python train.py --num_hidden_layers=17 --hidden_act="xielu" --moe_layers=[0, 1, 2, 3, 4, 5, 6, 7, 8, 9, 10, 11, 12, 13, 14, 15, 16] --router_z_loss=0.001 --norm="rmsnorm" --tie_word_embeddings=false --learning_rate=0.00125 --beta2=0.98 --batch_tokens=32768
Below are experts of layer 8 (counted from 0) of a mixture-of-experts language model. Rows are named router (the router's row for the expert), down (a neuron's output weights, with its number) and show model dimensions 0-127. Each number is 128 + 24 x the weight over its row's rms, rounded and kept within 0 to 255.
After each expert's rows: "comes before" lists some tokens at least twice as common just after its tokens as in all text. This comes from a sample of Wikipedia text that the model never trained on. Tokens count by the router's weight.

# expert 14
router [ 96 132 156 147 130 126 115 157 103 155 107 161 160 120 109 125  90 160 121  99 148 118 106 157  94 144 166 192 141 114 150 103 102 144  97 142 149 117 102 117 109 147 128 117 105 142 110 113 121 166 130 137  81 106  98 103 101 101 159 169 129 115 121 101 143 108 119  95  83 145 103 114 115 160  79 133 118 152 136 122 150 104 110 107 149 140 150 102 161 144  88 170 115 111  71 148 131 150 136 109 152 114 107 114  98 146 106 129 121 115 156 110 154 117 109 158 169 124 157 119 107 144 101 117 128  87 157 138]
down2 [127 128 121  86 150 100 140 153 125  90 155  93 154 101 153 142 134 100 164 131 185 134 159 119 118 154 121 129 118 132 116 142 138 132 145 136 131 138 148  82 141 108 121 103 106  98 127 156 147 110 135 121 160 153 140  99 127 143 142 125 140 171 178 162  90 123 117 173 106 131 127 151 127  99  99 107 172  82 144 183 150 131 111 157 143 105 132 148  99 150 115 154 104 126 108 162 148 135 121 142 128 158  73 150 111 159 155 157 115 125 122 185 123 135 152  85 143 137 106 156 156 141 131 110 105 133  96 161]
down3 [148 105 167 111 175 147 178 112 163 151 139 119 111 140 139 145 167 102 124 108 146 126 172 146 145  94  85 113 161 140 176 138 144  92 122 149 119 163 152 109 147 126 115 167 113 132  94 146 134 135 112  73  90 141 128 145 115 135 166 142 105 128 139 152 165 139 147 103 114 108 183 115  98 134 150 130  94 134 123 130 125 153 115 129 139 128 104  99 127 109 155 109 122 150 149 161 110 126 133  91 144  98 127 158 111 115 115 146 128 122 121 113  67 103 190 112 137 132 151 141 124 153 139  84 147 146  89 127]
down4 [109 135 161 141 137 140 101 133 117 174 141 146  87 111 151 130  94 188 116 111 132 122 134 110  78 104 173 114 151 133  90 127 107 119 124 101  91 129 176 118 134 147 114  94  88 116 143 126 140 114 124 130 130  72 115  94 137 144 112 163 109 160 113 100 108 140 129 152 127 181 105 178 147 141 155 120 149 113 130 130  79 133 120 141 128 105  78 143 116  94 103 165 123 101 160 105 144 115 126 170 100 123 118 121 138  92  94 144 157 141 103 106  88 131 141 105 128 145  84 140 154 121 134 122 139 144 118 156]
down5 [166  86 108 162 106 137 124 107 133  69 100 122 125 152 116  86 150 138 108 145  64 111 124 142 129 112  91 129 121 148  88 105 129 150 149 103 137 136  79 139 100 147 139 123 112  93 115 119 132 110 149 148 130 132 139 130 113 120 136 122 118 104 105 155 141 110 124 121 156 102 108 125  99 128 108 126 142 118 131 124 137 127  82  96 125  95 160 145 124 113 111 120 110 129 125 134 195 149 143  81 101  93 162 100  97 150 130 107 101 154 160 132 147 198 119 163 117  96 130 143 126 141 176  82 111 116 141 153]
down6 [ 92  98 136 104 109 116 161 149 148 111 107 163 165 101 128 126 127 134  99 104 115 108 129 139 135 104 146 157 116 116  72 181 107  99 110 129  86 168 166 145 138 145 136 129 130 163 129 142 116 142 117 155 149 113 113 100 140 116 128 130 162  75 159 122 131 162 133 133 128 143  99 141 156 140 195  95 149 164 156 134 129 141 148 128 142 106 163 164 153 138 147 102 158 139 140  93 134 150 136 106 121 133 140 126 154  74 115 128 132 119 121 182 173 144  96 150 142 118  90 127 140 145 115 122  97 169 120  96]
comes before: "\n", " |", "|", ";", " by", " /"

# expert 11
router [139 125 154 150 138 121  97 144 143 138 108 182 138 101 103 185  94 127 145 105 143 147 142 164 136 149 106 126 153 103 172 117 110 168 107 156 149 102 111 159 104 116 106 187  90 137 127 111 111 158 149 146 104 106 116 144 122 111 148  88 121 132 112 114 140 109 111  90  70 168 113  95 104 104  77  99 121 127 155 147 156 111 100 107 145 144 174 120 129 151  94 140 124  94 138 175 134 149  99 106 146 113 112 133 115 135 108 146 110  74 152 120 149 101 122 133 147 147 128 120 112 145 108 122 156 112 134 127]
down2 [121 131 154 117  93 116 131 138 132 152 145 142  89 167 134 101 142 110 156  89 130  96 119 119 114 127 145 151 120 117 146 144 178  85  96 156 134 100  92  77 136 113 126 105 177 124 135 121 159 115 110 149 135 152  88 102 124 201 150 170 115 126  90 154  70 145 142 130 131 152 126 136 117 129  92 126 136  78 143 100 110 143 136 178 110 144 118 138 164 147 155 109 113 123 137 147 146  86 119 100 137 129 118 168 137 132 149 154 108 118  99  96 130 167 114 145  98 110 101 126 131 122 108 110 138 143 147 165]
down3 [ 96 144 133  98 156 124 122 115 102 127 125 127  86 151 140  80 104  99 136 144 129 141 120 132 168 113 111 131 129 109  88 174 109 128 114 120 111 164 134 108 136 129  94 101 126 129  99 120 130 109 100 160 133 114 134 161  86 114 133 140 108 114 139  89 133 105 107 138 137 114 172 146 125 144 121 162  89 137 110 131 157 102  76 166 168 126 125  89 152 122 109 126  97  79 109 104 103 149  78  86 109 129 155 137  91 129 168 108 150 117  92 180 141 143 124 117 118 161 138 147 142 176 130 128 135 153  95  89]
down4 [112 154  99 127  98 122 112 112 134 143 106  80 146 108 135 129 139 137  94 105  93 126 161 163 137  94 151 124 129 122 136 150 127 139 135  81 177 143 161 132 136 151 132 141 111 180 113 128 132 145 156  80 111 103 132 183 151 135 142 129 155 181 143 150  92 126 136 106 100 144 111 126 149 133 171 121 116 142 120  85  96  87 142 150 143 149  82 159 135 113  96 130 174 124 125 117 100 126  99 109 102  69 125 122 139 154 108 136  86  96 117 139 114 144 121 153 131 153  90 150 116 110 140 151  92 131 163 141]
down5 [106 115 130 120 146 117 158 101 123 152 132 104 130  93 135 121 102 133  85  77 108 149 137 117 145 116 117 158 168  94 154 116 106 111 129 115 164 138  72 137 151 138  97 157 130 150 118 157 123 154 152 125 178 109 116 108 180 116 130 119 141  97  74 173 123 104 118 151  88 162  93 111 135 101 120 106 163 147 118 122 135 104 132 102 143 150 163 126 142 141 128 125 121 114 127 109 101 146 125 164 106 127 118 113 171 128 143 142 149 167 202 142  96 131 100 118 114 107 163 150 120 121 115 110  93 146 130 168]
down6 [166 154 127 126 131 102 141 140 150 125 144 113  83 167  95 135 165 135 181 111 128 112  98 134 137 124 148 125 126 102 136 141 153  79  80 139 168 123 131  87 136 162 123 121 161  95 102 128 120 133 110 130 157 119  81 125 154 190 104 112 122 137  92 149  79 173 162 143  75 126 120 108 122 138 106 136 150 114 106 133  77 155 136 167 131 113 123 142 148 129 120 142 116 131 102 147 142  85 101 110 152  92 120 138 136 115 127 103  98 155 133 116 123 156 125 115 139 126 121 142 120  93 115 157 111  96 166 172]
comes before: " |", "%", ")", " (", "°", ";"

# expert 5
router [154 112 151 145 127 120  98 133 105  76 113 129 153 136 107 114 136 148 109 123 145 103 149 150 137 139 143 148 134 104 147 117 115 153 122 153 140 106 116 130 105 141 116 109 108 143  62 110 125 150 141 148  75 118 100 118  97 111 157  87  73 183 121 106 131 108  97 139  86 158 103 114 125 154 193 115 100 135 138 149 142 117 100 110 154 144 133  77 139 155  98 197 102 111 123 156 116 144 121 124 113 136 105 147 121 144 124  88 112 112 162 112 137 105 103 148 104 154 121 128 107 127  97 119 170 136 152 150]
down2 [128 163 151 113 155 189 104 119  97 157 127 147 120 129 106 177 118 166 179 159 139 118 123 135 113 126 118 142 140 138 146 133 128 108 125 155 110 135  96 140 120 154 151 143 159 109 135 144 115 118 101 118  96 116 171 128 109 203 131 143 110 127 138 111  97 156 132 139 130 106 110 152 126 121 118 138  97 123 123 118  70 139 102 180 139 101  90 121 165 102 120 145  92 115 142 152 139  61 113 134 116 120 125 134 151 111 126 131 128 150  85 102 116 108 152 138 149 166  94 130  78 125 124 125  78 168 126 126]
down3 [104 143 103 137 124 138 111 103 131 125 121 108 138 147 137 147 146 183 187 139 130 104 119 134 132 144 126 141 137 113 166 168 105 126 135 136 149 136 135  80  99 110 124 146 139 125 132 140 127 108 124 149 126 141 186 135 139 226 108 117 144 140 123 140  42 149 124 154 126 158 103 153 154 126 152 105 115 144 128 131  76 139 171 208 125 131 150 134 114 107 103 144  99 100 121 119 136  59 141 145 123 114 108 113 125 111 117 124 153 131 129 148 119 108 118 144 141 132 149 136 134 138 127 143 144 142 132 115]
down4 [126 132 151 120 125 135 135 139 135 102 105 118 134 166 126 109 102 120 139 169 105 114 100 136 133  85 158 104 160 102 137 126 146 129 133 110 152 128 152  82 140 108 144 123 146 138 124 151 124 116 135 100 102  85 189 114 139 158 112  88 122 133 162 117 112  96 135 166 156 114 109 154 154 122 118 147 126  55 111 102 106 128 145 190  86 152 150 136  75  86 146 100  84 122 117 131 134  97 161 156 110 120 138 147  67 154 125 116 134 119 130 126 141 138 124 125 136 128 115 179 160 111 100 129 131 117 108  90]
down5 [153 125 151 129 125 135 103 134 108 158  97 144 105 131 131 150 116 145 195 135 117 133 140 113 114 150 119 107 117 100 123 148 136 131 121 142 127 130 133  83 130 106 141 133 122 105 118 129 146 132 103  82 121 117 202 119 116 232 124 158 125 150 135 121  91 142 138 127 112 131 133 169 155 126  97 126 118 133 106 150  53 142 149 192 120 110 122 128 156 115 132 138  92 108 147 127 105  39 103 124 137 141 125 138 118  94 106 158 120 136 132 139 136 130 142 113 117 149 122 140 124 113 110 147 117 126 119 142]
down6 [ 81 132 141 151 122 129 143 117 137 127 161 145 184 141 134 131 135 115 166  98 117 165 118 166 149  99  96 150 174 113 105 114 110 151 158 101 155 170 149 133 150 140  95  89 114 109 118  79 156 139 116 108 166 173 123 155 114 155 119  98 167 141 104 136  98 141 160 107 160 131 100 109 137 164 116 123 147 126 161  99 145 127 145 157 149 142 106 118 136 114 111 128 127  98 133 110 150 107 107 134  96  92 118  89 130 117 167 155 150 117  99 116 150 164 114 142 159 154 163 119 103 152  70 142 135 120 131 110]
comes before: ",", ".", ":", " (", ";", ")"

# expert 7
router [137  89 138 133 133 113  93 126 110 138 113  78 137 123 107 181 140 147  89 113 134 128 151 147 102 137 135 190 127 118 165 108 113 157 165 151 144 173 142 126  95 135 101  80 112 151 151 118  98 142 157 147 167 117 110 112 117 119 148 141 134 130 108 114 140 106 103 146 174 145 105 103 103 108 131 129 112 118 148 153 137 126  92 125 152 132 155 101 108 168  94 186 122 118 101 155 153 163  98 119 101 113 101  90  97 145 127 136  83 126 140  99 153 160 116 132 152 105 171 117 125 151 105 112 104 159 137 136]
down2 [122 126 114 122 139 115  74 124 144 116 146 141 103 115 123 142 131 147 154 124  90 100 103 103  86 104 154 126 107 162  87 151 112 134  80  84 102 123 159 108 109 135 142 117 126 101 139 113  67 152 152 138 134 140  93 148 107 173  84 162 149 136 133 114 124 109 126 120 163 143 135 143 150 121 154  91 151 147  98 123 108 119 126 105 123 111 113 127 112 119 157 104 126 169 124 125 121 124 145 169 155 155 199 160 133  96 104 151  92 130 117  76 113  91 142 144 143 146 168 112 131 138 178 144 140 144 132 140]
down3 [129 121 133 103 133 113 124 132 134  86  94 130 143  95 111 128 154 118 120  68 182  90 148 116 149 126 111 103 139 154 133 110 143 160 140 109 119  92 155 146  97  81 130 118 124 134 172 149 168 115 123 101 101 183 130 116  85 115 151 104 182 122 141 146 130 154 116 127 143 100 152  95 112 156 107 128 103  99  97 127 100 111 135 131 164  80 114 136 164 137 166 104 112  95 102 143  95 123 117 127 115 123  87 158 125 143 132 131  81  95 129 146 120 153 148  93 126 111 132 119 143 118 127 119 139  83  95 163]
down4 [134 122 142 142 157 109 100 107 112 170 164 130  97 126 140 115 154 153  77 110 122 141 169 125  92 144  93 138 155 111 122 115 102 150 143 116 122 134  77 154 133 132 116 147 132 109  95 102 101 123 142 189 175 146 141 121 172 115 134 137 121 113 111 121 147 132 127 163 107 133 134 130 109 146  74 122 110 116 117 119 170 133 135 108 135 131 118 147 114 120 146 168 108 161 107 113 184 118 127 118 126 146 121 104 104 130 122  75 117 133 119 139 102 167 156 121 155 121 105 161 170 113 100 115  88 101 206 131]
down5 [146 134  82  94  98 110 133 139 136 118  91 150 116 121 114 142 155 125 185 123 156 150  86 158  97  94  95 120 111 143 107 140 117  92 124 131 108 101 181 121 147 125 128 113 120 131 145 125 163 114 114 106 113 123 106 144 139 145 138 118 142 133 139 180 123 185  99 142 149  65 183 151 122 125 134 167 138 118 162 155 111 155 133 150 180 136  97 149 140 144 158 166 156 124 129 111 139  95 124 109 114 122 139 127 139 175 128  89 134 101 119 146  82 146 158 121 131 161 116 130  92 100 123 100 151 118 123 130]
down6 [144 151 112 115 126 142 123 169 139 157 123 156 135 118 151 113 130 134 197 135 139 163 130 137 159 130 131 127 149 145 119 125 127 116  64 145 105 119 144  61 130 126 141 109 107 131 124 113 122 132 176 150  92 132  57 148 107 181 174 136 113 122 162 120  81 121 130 135 145 127 117 154 139 165 123 111 101 163 137 141 164 135 121 186 144 120 131 112 164 186 128 123 126 148 118 110 126  67 107 120 146 162 129 112 104 146 168 127 123 142 158 107 126 128 118 116 116 139 146 116 101 137  94 134 146 134 148 128]
comes before: " the", "==", "In", "The", "===", " States"

# expert 1
router [160 111 136 147 149 153  98 140 144  90 117 150 144 132  99 101 107 107 142 109 168 142 105 153 181 130  95 133 139 108 162 107 107 160 182 147 154 130 113 117 112 184 116 122  96 122 116 125 114 144 145 153 188 104  94 168 123 107 144 159 156 160 110 102 144 103 135 152  86 153 102 105 106 115  86 120  97 132 145 125 162 118 114 106 156 151 152  97 116 140 101 132 123 117  76 143 151 152 109 116 140  97 107 130 102 139 111 162 116  95 139 121 162 106 111 169 146 116 131 116 102 145 112 118  87 127 137 135]
down2 [160  94 141 122 115 116 118 133 164 108 154 119 127 178 138 160 144 112 126 108 134 130  91 124 105 105 109 146 145 185 154 161 201 114 110 116 113 146  66 110 128 134 115 124 125 165 135 132 112  97 149 186 110 135 112 122 151 138  96 129 121 119 125 138 110 131 172 124 140 139 130 166 128 135 126 132  99 183 103 152 119 185 130 127 172 107 139 138 123  63 116 103 102 144 140 113 128  95 142  98 135 160 132 130 115 112 142 146 138 124 129  93 113 177  99 100 107 137 135 112 108 155  98 126 125 108 115  95]
down3 [181  96 129 127 116 125 161 147 126 170 116 124 125 121 107 109 125 134 179 130 107 114  88 151 131  99 142 125 105 116 140 102 104  87  98 137 116 141 129  74 131  79 126 113 146 146 141 174  94 130 111 139  79 159 127 122 146 166 134 113 138 121  95 109  93 140 142 150  95 122 157  98 136 100 142 156 128 134 119 104  60 112 121 127 130 141 101 131 145 109 141  72 146 130 102 135  71 124 105 111 114 137 104 138 117 119 139 140 107 127 137 122 112 112 103 119 140 132  95 140 145 115  69 177 133 187 132 124]
down4 [160  85 130 143 112  67  97 169 134 138 124  98 134 142  88 138 128 137 119  81 113 131 147 111 130 107  92 147 144 130 132 116 195 141 119  87 155 131 152 113 157  88  94 159 171 157 114 103 145  98 136 138 157 144 121 125 166 149  88 127 131 137 118  77 144 184 106 150 142  61 154 134 162 110  85 126 194  99 126 125 127 122 119 149 136 142 152 124 121 129 152 122 133 116 150 151 140 110 139 142 121 153  98 133 128 121 127 117 137 104 123 150 128 109 122 129 160 156 129 151 124 138 124 136 120 154  95 108]
down5 [120  93 145 144 148 130 115 133 137 132 143 102 121 135 125 101 115 132 168 129 100 151  89 130 118 139 132  96 107 138 100 103 118 133 169 120  91  93 141 110 142 146 107 134 161 120 105  70 127 157 109 143 162 150 149 122 158 152 100 144 142 126 130 180  98 106 150 120 133  92 156 141 141 142 109 102 151  95 131 165 141 116 209  83  87 106 156 150 131 140 112 141 163 129 130 133 129 144 104 145 142  93 125 138 165 136 144 120 139 134 119 158 139 122  92 192 180 128 159 134 129  83 129 143 102  98 124 120]
down6 [135 167 125 133 134 117 156 138 132 142 131 114 145 178 168  99 148 133  92  67 142 133 141  94 130  85 162 130 152  99 145 144 132 106 138 126 161 110 142 170 106 139 116 115 109 134 106 134 107 107 139 148 156 102 138 171 102  81 156 118 148 131 164 111 169 105 125 157 163 119 115 109 141 129 139 141 112 151  99 140 157 111 121 135 112 141 107 142 132 150 170 148 128  98 163  70 151 126 133 101 124 107 149 123  78 142 125 116  78 117 159 131 128 129  99 147 106 161 125  87  98 161 120  95 169 128 106 163]
comes before: " the", " a", " ", " 1", " 2", " an"

# expert 10
router [154 153 148 137 158 116 112 135 136 164 108  96 133  99 113 129 119 155 114  87 156 129 176 148 143 140  88 151 159 109 156 115 101 167 104 154 160 122 102 127 106 139 137 127 115 144 128 111 112 148 134 166 127 102  80 119 114 111 164 159 169 114 115 105 140  95 106  76 156 160 101  98 122 126  96 165 117 145 145 139 163 130 122 102 150 146 149 111 143 161 102 152 113 104 100 164 122 164  93 108 121 169 122 100 117 128 104 173 104 106 155 101 129 160 116 157 113 127 146 127 100 139  97 110 156 110 134 170]
down2 [131 160 129  84 139 116 162  79 145 120 105 138 121 114 150 125  98 172 116 110  97 140 113 126 131 137  85 102 160 119 117 125 106 119 141  93 115 107 144 168 127 137 122 100 109 157 137 123  84 139 152 157 114 148 106 131 160 107 180 116  97  89  98 166 130 175 128 160 136 109 156 119 117 124 110 153 178 153 143 150 131 160 138 129 146  86 125 135 159 116 125 114 134 157 151 100 155 135 151 161 179  81 146 136 148 116 135  98 119  88 123 119 104 107 169 139  82 113 152 144 144 134 144 122 159 165 105 130]
down3 [138 146 133 118 124 137 134 126 109 134 137 125 127 117 149 154 135 104 141 154 134 156 127 141 157 112 128 127 108 162 125 168 142  96  44 156 116 115 119  40 142 142  98 135 114 147 121 143 119 119 117 118 133 117  85 134 141 223 115 129 136 135 120 123  80 113 159 158 134 135 137  78 143 127 129 142 126 147 138 111 147 126 129 200 143 133 120 131 102 157 141 110 120 105 141 110 137  23 139 152 112 146 143 117 130 109 161 130 127 121 127 133 119 120 107 131 128 126 131 125 135 111 111 111 122 121 136 117]
down4 [155 122 149  34 141 114 156 138 184  98 118 130 125 160 146  84 141 164 177 129 121 123 115 108 110 130 120 139 129 120 147 136 107 135 179 103 126 140 122 153 117 119 115 121 113 149 145 146 124 135 182 123 136 149 178 153 106 108 153  79 106 147  99 135 101 136 108 142 111 110 124 134 138 142 130 121 123 106 160 168 119 163 127 125 104 121 116 115 139 127 154 131 140 126 129 134 150 125 152 107 173 114 151 105 146 136 142 129  74 156 139  95 177 120 138 101 132 129 201 125 118 147 141 117 105 105 148  99]
down5 [136 112 124 144 130 129 127 135 132 120 135 130 119 117 120 161 144 114 119 133 127 147 133 143 157 119 109 121 129 143 159 156 135 123  53 161 130 117 129  32 136 125 108 120 130 142 103 134 133 130 107 139 127 127  76 143 133 229 114 134 125 141 124 136  49 131 140 137 139 151 126  89 132 137 136 123 125 137 144 135 147 136 131 220 115 114 123 121 137 160 132 123 108 127 132 116 148  30 128 154 120 147 120 125 159 134 154 134 143 120 123 119 125 123 117 126 127 132 110 150 137 131 113 110 133 114 126 134]
down6 [138 129 119 111 127 154 169 112 132 137 129 137 116 131 125 140 135  98 108 123 136 153 128  85 124 105 130 143 112 149 112 141 124 100 106 144 157 122 139  71 135 136 148 153 138 150 128  89 145 116 102 158  92 147  64 105 164 228 148 117 162 118 108 146 119 146 133 138 120 140  92 114 108  80 105 131 115 115 108 116  91 142 135 183 158 141 138 116  76 158 140 147 111 160 118 137 127  48 134 116 126 122 145 106 126 125 138 128 127 157  91 109 103 138 124 153 106 116 153 136 112 140 128 130 165 123 144 149]
comes before: "==", "The", "\n", "===", "In", "="

# expert 26
router [153 162 135 132 134 128 105 112 128 157 119  89 172 121  96 121 157 109 143 101 140 100  99 131 146 127 138 134 159 122 150 105 109 144 169 159 147 167 113 139 114 139 117 106 105 130 107 125  95 158 130 157  54 120  96 143 123 110 152 107 151 121 109 104 155 100 109 113 137 140 116 116 114 183 119 151 113  67 157 130 146 125  94 104 145 140 156 155 135 157 100 104 107 115 136 158 128 152  80 116 131 110 108  97 121 128 119 151 115 114 148 117 140  53 105 142  87  85 127 121 101 140 112 113 125  83 138 134]
down2 [124 139 100 163 128 135 152  66 113  97 130 121  96 135  96 150 180 151  94 132 167 150 101  77 107 105 133 109 141 114 114 128 130 159 115  99 132 104 150 122  97 107 131 134 112 129 120  88 156 142 114 118 133 130  86  94 122 103 146 184 168 125 100 113 131 154  92 128  82 179 102 129 116 107 101 137 148 146  91 131 139 170 114 145  91 143 100 143 130 150 125 178 121 120 143 169 135 101 129 158 134 152 108  85 149 148 139 146 115 117 110 136 138 109 121 130 128 127 159 170 100 163 121 108 154 122 148 129]
down3 [131 102 188 143 151 121 132  88 182  93 117 108 108 144 116 133 129 103 100 169  71 126 101 139 133  96 136 151 109 140  94 119  98 150 128 118 156 139 110  97 120 124 121 139  81 119 124 117 129  91 167 160 127 113 130 127 149 171 119 101 174 140 133 133 146 117 132 112  96 137 105 116 128  87 175  82 132 144 128 124 139 126 183 125 149 112 139 151 125 143 116 110 158 125 100 147 150 141 144 123 121 104  87 105  95 126 138  94  99 172 109 120 153 142  94 131 134 137 107 109 149  79 130 106 121 178 104 150]
down4 [120 114 147 156 114 142 139 134 122 128 121 139 134  99 115 123 133 125 169 131 131 127 142  86 144 134 131 126 120 127 137 122 125 109  54 124 129 114 142 180 122 133 131 117 133 132 141 139 144 137 111 122 120 118  11 124 115  46 143 133 104 133 101 118  86 130  87 134 128 138 116 153 121 128 125 123 116 117 144 137 102 135 136 245 139 127 116 126 133  67 131 138 124 111 116 106 123  54 133 143 111 129 121 117 138 142 128 141 147 129 118 139 102 119 126 137 116 130 117 115 133 145 113 122 120 125 142 135]
down5 [140 125 125 116 206 110 160 126 135 101 114  80 105 129 117 116 128 112 140 149  90 125 136 169  94 131 133 152 149 108 107 112 140 151 107  63 167 101 100 103 108 151 124 124 120  86 135  88 111 123 117 107 108 114  98 140 147 161 109 118 101 126 100 104  95 139 151  87 115 152 156 146 118 108 143  89 118 128 111  94 101 145 159 137 142 178 192 132  86 137 110 147 136 164 122 136 114  99 118 121 110 114 134 133 168 114 109 112 115 146 148 139 169 146 140 115 161 134  98 117 145 129 114 138  97 162 118 148]
down6 [140 161 163 137 164  99 138 145 111  83 157 121 127 128 157 112 126 114 105 134 120 137 130 148 118 148 135  92 145  89 143 108 120 116 178 144 132  78 116 115 144 138 158 128 132 138 126 115 141 117 113 116 169 109 183 131 138 154 119 181  96 136 151 168 120  81 159  95 158 164  64 121 140 167  95 138 118  97 134 115 123 124  99  98 111 133 125 115 108 132 148 145  90  92 115 139 152 157 133 143 140 169 124 139 138 135  96 180  91  71 101 124 132 113 125 113 128 148 106 138 112 151 138 113  87 118 135 139]
comes before: "\n", " The", " He", " In", " It", " This"

# expert 25
router [197 126 167 158 154  99 106 153 137 118 117  99 137 108 100 156 165 146 135 114 145 143 111 156 106 129 133 119 153 132 159 118  98 151 128 151 144 149 143 126  91 143 135  96  97 155 130 116 106 159 154 147  91 116  96 135 124 111 142  88 174 156 107 108 134 110 121  93  79 149 106 103 110 150 135 151 106 120 124 141 142  96 102 104 137 144 140 121 158 153 108 112 118 108 177 160 148 152 101 102 142 118 116 105 114 150 114 142 103 109 150 111 147 169 112 142 103 155 205 108 115 137 109 103 151 164 148 133]
down2 [133 151 145 151 151 103 121  87  94  87  90 170 174 135  82 149 137 153 138  93 137 119 168 127 148 121 151  85 105 146 111 133 160 138  97 142 158  99 122 118 104 130 136 180 108 123 111 127 119 150 129 135 123 137 127 127  96 173 146 177 129  94 104 160 142 104 147 112 110 155 136 138 114  85 121 155 135 164 105 134 128 149 130 140 155  89 143 173 138 155  77 108 132 157 121 140 154 138 139 139 155 137 159 152 130 102 111 136 187 125 128 122 143 115  95 175 132 136 145 142 154 152 109 112  93 127 106 116]
down3 [160 151 104 151 155 134 184 146 117 121  74 147  88 116 106 175 110 114 120 157 123 142 160 130 141 147 102 124 136 130 153 120  97 147 132 114 146  95 136 134 120 122 143  81 106 128 106  99 113 122 144 124 123 110 137  95 125 113  98 181 131 132 129 109 157 141 105  90 128 152 191 119 118 120 114 106 109 130 157 152 133 144 164 112 158 130  96 145  89 141 171 140 105 124 169  89 120 119 129 143 130 135 113 155 101  62 138 140 106 132 168 177  65 114 126 149 114 126 114 112 144 115 120 157 159 124 120 120]
down4 [145 149 114 113 155 141  86 104 132 164 172 119 142 128 141  89 123 123 168 114 104 121 122 131 107 130 134 135 123 112 153 149 119  87  97 121  84 117 111 119 126 121 133 160 127 139 126 126 143 109 123 140 115 135 100 113 118 177 117 153 171 154 108 130 103 131 130 132  92 160 108 146 139 186 108 107 141  93  54 101 115 131 121 151 150 149 106 142 127 129 152 142 139  99 171  92 111 114 112 125 133 180 160 102 133 136 146 157 121 159 109 124 185 146  56  96 102 124 119 155 111 114 117 133 157 144 146  94]
down5 [105 114  84 138 144  97  85 109 106 132 110 125 121 138 146 138 142 122  71 148 114 116 160 107 183  99 155 117  93 139 159 130 140 128 172 116 119 133 147 145 135 134  81 149 141 106 157 118 129 106 117 157 150 146 178 134  77  84 145 170 120 118 106  85 166 117 114 138  98 119 155  86 128 144 128 141  84 116 120 140 153 124  98 107 121 128 134 107 133 181 111 130 134 112  82 155 146 151 105 166 121 136 126 124 161 144 138 109 137 131 160 118 116 163 141  93 145 103 155 114  80 151 121 143 134 136 107 160]
down6 [ 94 154 107 109 114 115 124 133 126 149 101 124 134 118 158 135 136 122 159 115  69 130 148  94 123 126 128 149 128 151 106 116 151 101  85 148 108 157 113  78 170 124  90 136 145 121 160 160 107 119 125 137 116 124  89 180 114 164 112 107 172 139 120 127  81  84 102 162 113 138 106 154 131 138 158 128 159 117 117 145 126 127  68 169 108 129  96 114 139 131 129 136 141 123 151 132 187  97 142 142 136 118 132 149 146 166 129 128 150  92 140 137 127  75 155 165 114 147 105  91 134 127 110  97 104 158 105 113]
comes before: "-", "\n", "|", "N", " been", " Born"